Weights of a small mixture-of-experts language model, trained from scratch on English Wikipedia.
Experts: 80 experts in each of 7 layers, 128 squared leaky ReLU neurons an expert, 2 picks a token, a softmax router.
Below are experts of layer 6 (counted from 0) of a mixture-of-experts language model. Rows are named router (the router's row for the expert), down (a neuron's output weights, with its number) and show model dimensions 0-63. Each number is 500 + 25 x the weight over its row's rms, rounded and kept within 0 to 999. Numbers have three digits each.
After each expert's rows: a language model's description of what the expert responds to. This comes from a sample of Wikipedia text that the model never trained on.

# expert 54
router:482493509520501501523515484488524510515470485485453519494522521495548479455484494496489474558510484524545474523561500531502492482516475483517503516472507491517442502516548485534468519499510511
down3:485501444480517518513451470514496463535427537525505503523485523457540479494458491516521505515532486474521499503522517479535503518464506512480534537515508495471483511493481535525538496534537438
down4:436490481548510531442489481497505462527488516502486495541505481496490517514469428521512493507514487484513476489473488487494547508518497544496490467458534505520508503554482485512464486477492507
down5:488494527476482511490482485520534534515521501505529514495476466509474500492457534552480486506483495562472513496512458509480485506495533494527499503467497526479478519491536478475473532516528446
down6:511537442468489533496505482495477508550489515568528513516470515501488522545489441533503540479502482499487489520493488452465519488509510483519499433504507543511531521529560516518481502501516504
What it handles: Infobox colons and semicolons

# expert 47
router:492460449501516501498473538503517473515514488522515483509502512500475473547477481509501484500498474514452437497524520498533543470488535508481496496461496456513526509444510527521473467498484448
down0:552487500503520482517476491525507494496512495507489502487455520509495494532499494506485544496478532455524442464503540545503481488453535495487491481500528544468495476483526525519487540485521481
down1:478518491423473451562512490517488531483482495520501505521475511491537481503556541488490488523526471476522519473476451524485437511539554485505470474508518512460528467482470519488504499478503522
down2:501489564492503520520515464532494527480555498464536508525502499523465503539499469511478518485473492573507499491505492498466471499540532498489503533493499521473531467473494496527522521481545453
down3:513509515446521527501487487495499458490537547502491522486500474514468533485503467540503453568513508532527524477516498486482516505491487547505487512534537543515478510517447513539487502548476500
What it handles: Vowel pieces in names

# expert 4
router:475534468502524554491535497509450515424510519494478488538487554512515520462539506485537489521470515465527494506497482505484525504505523488487521446544511500549537479561525487450532481480488481
down0:520505520516490534487472483504474488507485516525506519471456456478477465490501498482482472515475528493531529508502478515469513525491476489505503485512472550502512559529514529475548497494561483
down1:524500522531487494475507522525468513498485544553526475487484494516524510474494522523495468450502540505519512472482509548504528458522511511505495498510518533474535468562526496450487533488567498
down2:477520473494534538502485464525480560494503487483468502481495545509541494486457479466477504482497508485517477472495515505527492564522458505522474423525509509513475517508489496458500510494483439
down3:465538479523490517536482490475487522507493448495464505457440487502471550521492459525495456499496510458538502501514506480497527512494481474502561479499483505471492505436491525481490474458467506
What it handles: Clause subject words

# expert 33
router:487501495500487488465547472491440486540494487493520512517503489507522481481526475526498509518509473522510538507551512506542515489509484470479464467517528464554521492478528470502516544516500536
down0:500533488537526461462519476514535489523470533481499489484519520510481461514494495521513498468461462486498542474522484510530512500480560430461534465498484466533516469526501526491519489491524504
down1:455487467539530499464530490494529488518513506507499494466537482450504516518526507510497517507504515484518441492537494502502501517472485496486511555478502487502510501455484508515442530515483513
down2:527517493516505495536548520533477502529530505512495481456516516504499489509547461511446497525553497518527495473468493496477539490488499557518446446530502523475488487516552453486490509527490502
down3:510501526488477474542487509500472503504550503540519521504430493508448528488513488525505480501495455490515489466467490514504523547502479482511537491508496507460485447545506486505498449490500525
What it handles: Sentence ends, section headings

# expert 6
router:497487512477479513487504474520482517525444507495523507496490477522491490474560519533560502499529498483537518498526452536517526491516476463506459483468532489543472499530484494520492519514527526
down1:444494506482495525501505529489476513504482493531471511492563514498436427460486475496534478476467481503493508496547500489439493514498484544494528478489492511470508478466517498493490452482500485
down2:518483494517535515476466488491461525498498505491516501549478514446474458481514494503479512491524470513433477498544474521500515481492478479521468493517475499476465495533494477457475493527521448
down3:520499517471491512489473481515458529512457454462522500469474521518523503493540472492536487465476499534467536581515483486509495509493535521505512492515509494495498515491467523488505476545503463
down4:514506542479494460480500540517498499472498512455509476478499517523498513515486531505510499503534489516520458526517500484508505497511498499504476514477481494562498511454478443515482472511508538
What it handles: List/table item openers

# expert 15
router:518508460490445471492515560497458481495513508525517475478487500510451434559568490481465510520524500493468482505449499547494443475517513505483496470520517525521505513472500483507541495488499485
down0:519503499496470497512499534486540542493481507463516467469486467504537477531533448525462504495515506530493514514477495472488472565463512456534490500542545528468535471527485477486527504535515467
down1:487481487502488551506510453509513502488509486538487511502526505495515523544513517558512486538512471499499519445517497511505498480534501485537518506526419502522491507458488501453475528469506509
down2:465495512513478506510530555534524516483509499512509535572477488528513494494499507505529512459488492502514483499489557516478495505487492522475495450536496531491488492491504513501490442484504451
down3:469501511489530483493519530527504475550484477499496496502493510467515523492489491517491515492480500511470521517505494506556525504555517534514497543522512536543480446520487506500544493528500510
What it handles: Word-initial fragments, line breaks

# expert 55
router:478509509471499546523513556498502501487457463493497490486537492498466455538510519424489510481465497461488466481447496512490461582492516495508490489508486508479536482480471502493492519508518525
down0:517555496491513539452510480449475460505507476473481478514501547469474523490494488500482463494516495564498477488501479508502491487457469541556520508508520492506462500458520537479503472513472475
down1:477479503519526523488472498515473469500515496442522497469460488508522487497487505448460509489478502482529487513522483506474480504471472505539511514499491500545497514531450512512448487542520488
down2:540501516497488492475524501528491521463493571518487533555439529512494525464472523500506477532470495504459467454535456496497534474520466498539463532478524493496473516472485538495485487487525486
down3:504506455479500520510539518550519472508544476494476447532556479501498519504512496513490490475487501486487538483522521516499522543481485518493518488503469507537456516493520517498503469504498509
What it handles: Mid-word fragments, arm

# expert 53
router:546487490483510562500500447482516469546452456501495541455501504497493512526572522501482489513513501522512539488450511473488515521484506523522518504504530521523542502465468502507496533493498458
down0:442513474510487493483495486497521542537460529508523499465526493529530493486534482490505505498516509495521534472507503529509483471456557530452556483515518564490538510543507461515510494546494476
down1:472512501502491534544469513551541532563520496539528449489494505519484517541552470491516489473523508474490530520536484504512484529528491522454498459486520490511509513490513525522515504506445477
down2:452506480508487510496510506477510553515520525475487512485471508536498504501503478470503483477491524483486537505512479490532539495514539517450506512491485498462491418503474532501466529504489519
down3:503443530541538515497508500455472490489534521429538515459498484496530508517496503495467487508482499447495481506512476476514519488473465495478477466505500489457529488469482479518514472490520500
What it handles: Syllable pieces in names

# expert 48
router:454486511526497522499514495524551498518510461500496517492505440483518518482498451436513517506507516517492513512518476465470501480486470505509545500537538509486486523458500500530506480549518482
down0:526501440480503492498538499501455551490494535468522477484488536506524487504526478457503507576518493442480504491489495489521531455486482476472531504478489491506463474472492456486514486494532516
down1:489466501496516519506475509498489469473523495455491493493481530485491518479561482467490488488496473519508521494503503460496522475473508523476536505514550470495495520550489534464452527505497447
down2:525507543513522504487534515490505496515484511484482548514530541499488528494489473512516461472511499494476465588484542537531497498560480492518524471517479470496496538479488517553490494486486463
down3:567512512513553479487500494549480541482476567491488475526532462494489517450488537477450481468501537453496493514527491517522490508520443523462521475516519489492510470533485515517493499480492461
What it handles: Word-start stems

# expert 63
router:523477536521457509505539521519502485513462457503498495508489505511466513485488487507466487522447489530473545485469487540469486496504517499550481513526496525529444446531487502572512499484496462
down19:508528517463511505515478482466498464497475475530539541466543526513493483495475509461484487511512508496463510527503488479485467509476507493484517478490497522495555513539537513519459534473520482
down20:510498499486502479468467503538467523498536468517516509528514478453457442517504518535480490539473522476504480488464492482524458492486488464502496512483473520485495499517503495488474494525482519
down21:469504497488486495507507538476478499457513536472496503546413495475495451559482448503489542518473476505452513500493483485501500481474515529464502545474488496503461485454457471488508498506518520
down22:481454480492491505464464488503518476482495464504515460532534494526500484488501545495517453497508467511482524508498474499523467505529459505498502513505503472471489520522470448509536528458470474
What it handles: Word-initial consonant clusters

# expert 35
router:472465504513477472519548544533493477514524492528526478470537525505463522516500484500436493503532495531503512489527509586496443493511497556505512501507510487519505484447477499546489477536503461
down0:527476511479416493481526507488510498472510481520491437490491484505510475552527501521528480523530466513486477502510450502471494487516490482511461470531490504448522498534488494526524558502472533
down1:503483487524542506508504524480540470458512542486459505460466496466523501529477551499505501476465457510531489489506516516531483538494454456515476521508513486500533513521525471535553495530498532
down2:491507541502497509493534549508484497483484487509496527499509514483461457498502477526452481503503480539489522507493514511534518515503470486492525521511481439473584458476549495506486508521486512
down3:557542514535496513447465513507505491496495515517489509592477504552485497491486480478535510512483518498447498488496476462493528486516480482477493483467526467501505523509494523487459514498478534
What it handles: Word-initial consonant pieces

# expert 32
router:529480456481526474491499472468496518553463530488509491510499495493522523467476498515469491476459488521470514502472512529532493472517505472511485543492498518473490484560530498490487506490489477
down0:500537533505513499483455499472528466487504489496532460520498492483488460529538490515533518445454454460524505503485494508490530515499462491484521475530509544529507470516455520492534489516474495
down1:480510498515512462505494492464482485533454503532479474512533526477485533503560503513523478523478454498489464428495490505508495485519521489459480522503533484500514482493538517531528504499473481
down2:482486539475506500475490502491504466552517437516525535488476493539524550508526482485488505445489545478503513514465523534513516518487499518472497493494449502472528513515459505493493496495502564
down3:495504489519508507508512518505544460488500469469465532513531526552468527472472481470523527431518541465485547530494530487467449489488512517514493511505488497512504496486493543519533483526515507
What it handles: Linking prepositions and conjunctions

# expert 1
router:530490492479544489506472429541498517510513521473526495475474481497468508521483473548515448450488527488503528503500499490475500525543505525520529481466513525513482518561529487554501475496516494
down33:453500487502510519475496501456509476496528494488482515480543443485504517493511488527459514479517472464531505481500506492523522458566503516492475475485451526511521474460497523493509490501504486
down34:503475480492472500482534528525497461521546502504505488515479499499499517509494515499486498531547509486480493506488541508501533493501484538510521477500504516474494484488480489527504503486444457
down35:486507471437497464477532517463511465516475492512466518500484557551501519471507515521477517532501526510497516469461471512514515477507538464489515501518522477542521476493475461478498494484460519
down36:519486488473485531515483477514509484464458512470454468510519490527477499475517525547500481493535518481438570536532461454495484490469533479479506507522514529480481526525468507491504525472507478
What it handles: Capital initial letters

# expert 27
router:548477506478510482496479522501504533491526499506488502499529506499511507481512504517517509531498504472481472513510502514493491532537503463499503470488452486497419485564548462500544509504495509
down0:518541518474491499545478487494503512506529513525466492499537485489489479493524458538501496538499479505475482483511491498467480475474479490543546495427495493444423542535511498514481471485496489
down1:497452470507464510454544454547471493493501517514469503500551526512524501528485469488498504459504537496476502460515517469499505486490482491505507505473468529515526478481551464501476471512496548
down2:530460516496511488513477515502494509453481491512508487494484487527536484534463516473499512476498512489505464492451458515518507489522486464513525517480499452507509483552452526541576512487465477
down3:491475511482491474482532490501543500498482520492491461525503509475494459521483533488550451470520536488497486517459535465469505531507547555467500495532532499506491495503545461467489520504532508
What it handles: Commas after phrases

# expert 0
router:489522513486562520471477480502472539497520510508534513499487500513514516495528495484558521485480483497503504542495505524474498496502488470461480515497497555472444496527522462456485515510485498
down0:499538469503535498532502522504483540498496461508528519525493493477540499478468448490457483545477538479499540518478478498494495482500522511472465505489539536478507525541482490499469505519468540
down1:551517497520466470540522525499487498522548512538457511517553500487487532502531499542489500544462514486508515463493479544557539477497572517501493508490493504467512467506506493511481492517487531
down2:486512508515513520488485493520534475544540504486502486503517503496514499530509479539485498466541486517468533553520484489528545487452512479461514460532524473489435534494473484453489526470510469
down3:522485497512533476523520458492517479482514469440488481473488478504493482505496467463520458537483492458518472491494517521460525517490495496485466516573506507505521506501514504504522511507511535
What it handles: Clause-linking prepositions, conjunctions

# expert 23
router:511493496524468529488448486530547511551473479483534510563475523515461519530527485524519454460500521486440514524556476439499544506502510510490533498479495519554508517531513493504512493485511519
down0:485514492496440482478485496514473532507507514566477507472505486511492510510492499477517513496449476477520488515485496513544525494466480491542471512459496480481468488530490497441529503481486474
down1:479518467514463473525535483496536505492507546483446482509494487488522459521511523507481532526481478477508490536499541459438511493516525506517507456493498470510501553507523496516549479499487488
down2:529508516476489458506434458461501512515480546488509528515506497488510542518460492499523489467517511540464478457525480485474513481466501537474493516482529476486460505448502483464512466516501506
down3:487502499500463523505516510498516468488496451474510509505474490471509489534493491525505524481496522491488476502538513466516476477484502471490475523496485467478509510470531487468531492542456438
What it handles: Single capital letters

# expert 46
router:479500453483489470503520499471543555488491479532527500475447490466515534490480494519506524524498490504507486518490458473492483516491478524502452532490483505485485498546501470495512489501476519
down6:527497519504482518504516518505489549487492501530569471438496494525524529492512476481519535481573499502508523493518488463488535466484509539525506521469458528484486521455537486460482515469483482
down7:455493495519485439498520545525463518521522514521534507529491436524471480470510492513506508515501506531516523478526436488458504524463460474509468530511494520508504470516505489513468468533459471
down8:502495534500478522500490466499409484496485484498525500502555500538476470508491531506480513529521548523519495518508498513484502454500522532493474498509499497538497484489512458522480535451466508
down9:484544432487497502530475520526488502487426511492490496494481467545469476475540535481480524559497475501534459496482494494478527489516526490497501486467496494485459517545478559517476492498536486
What it handles: Year first digits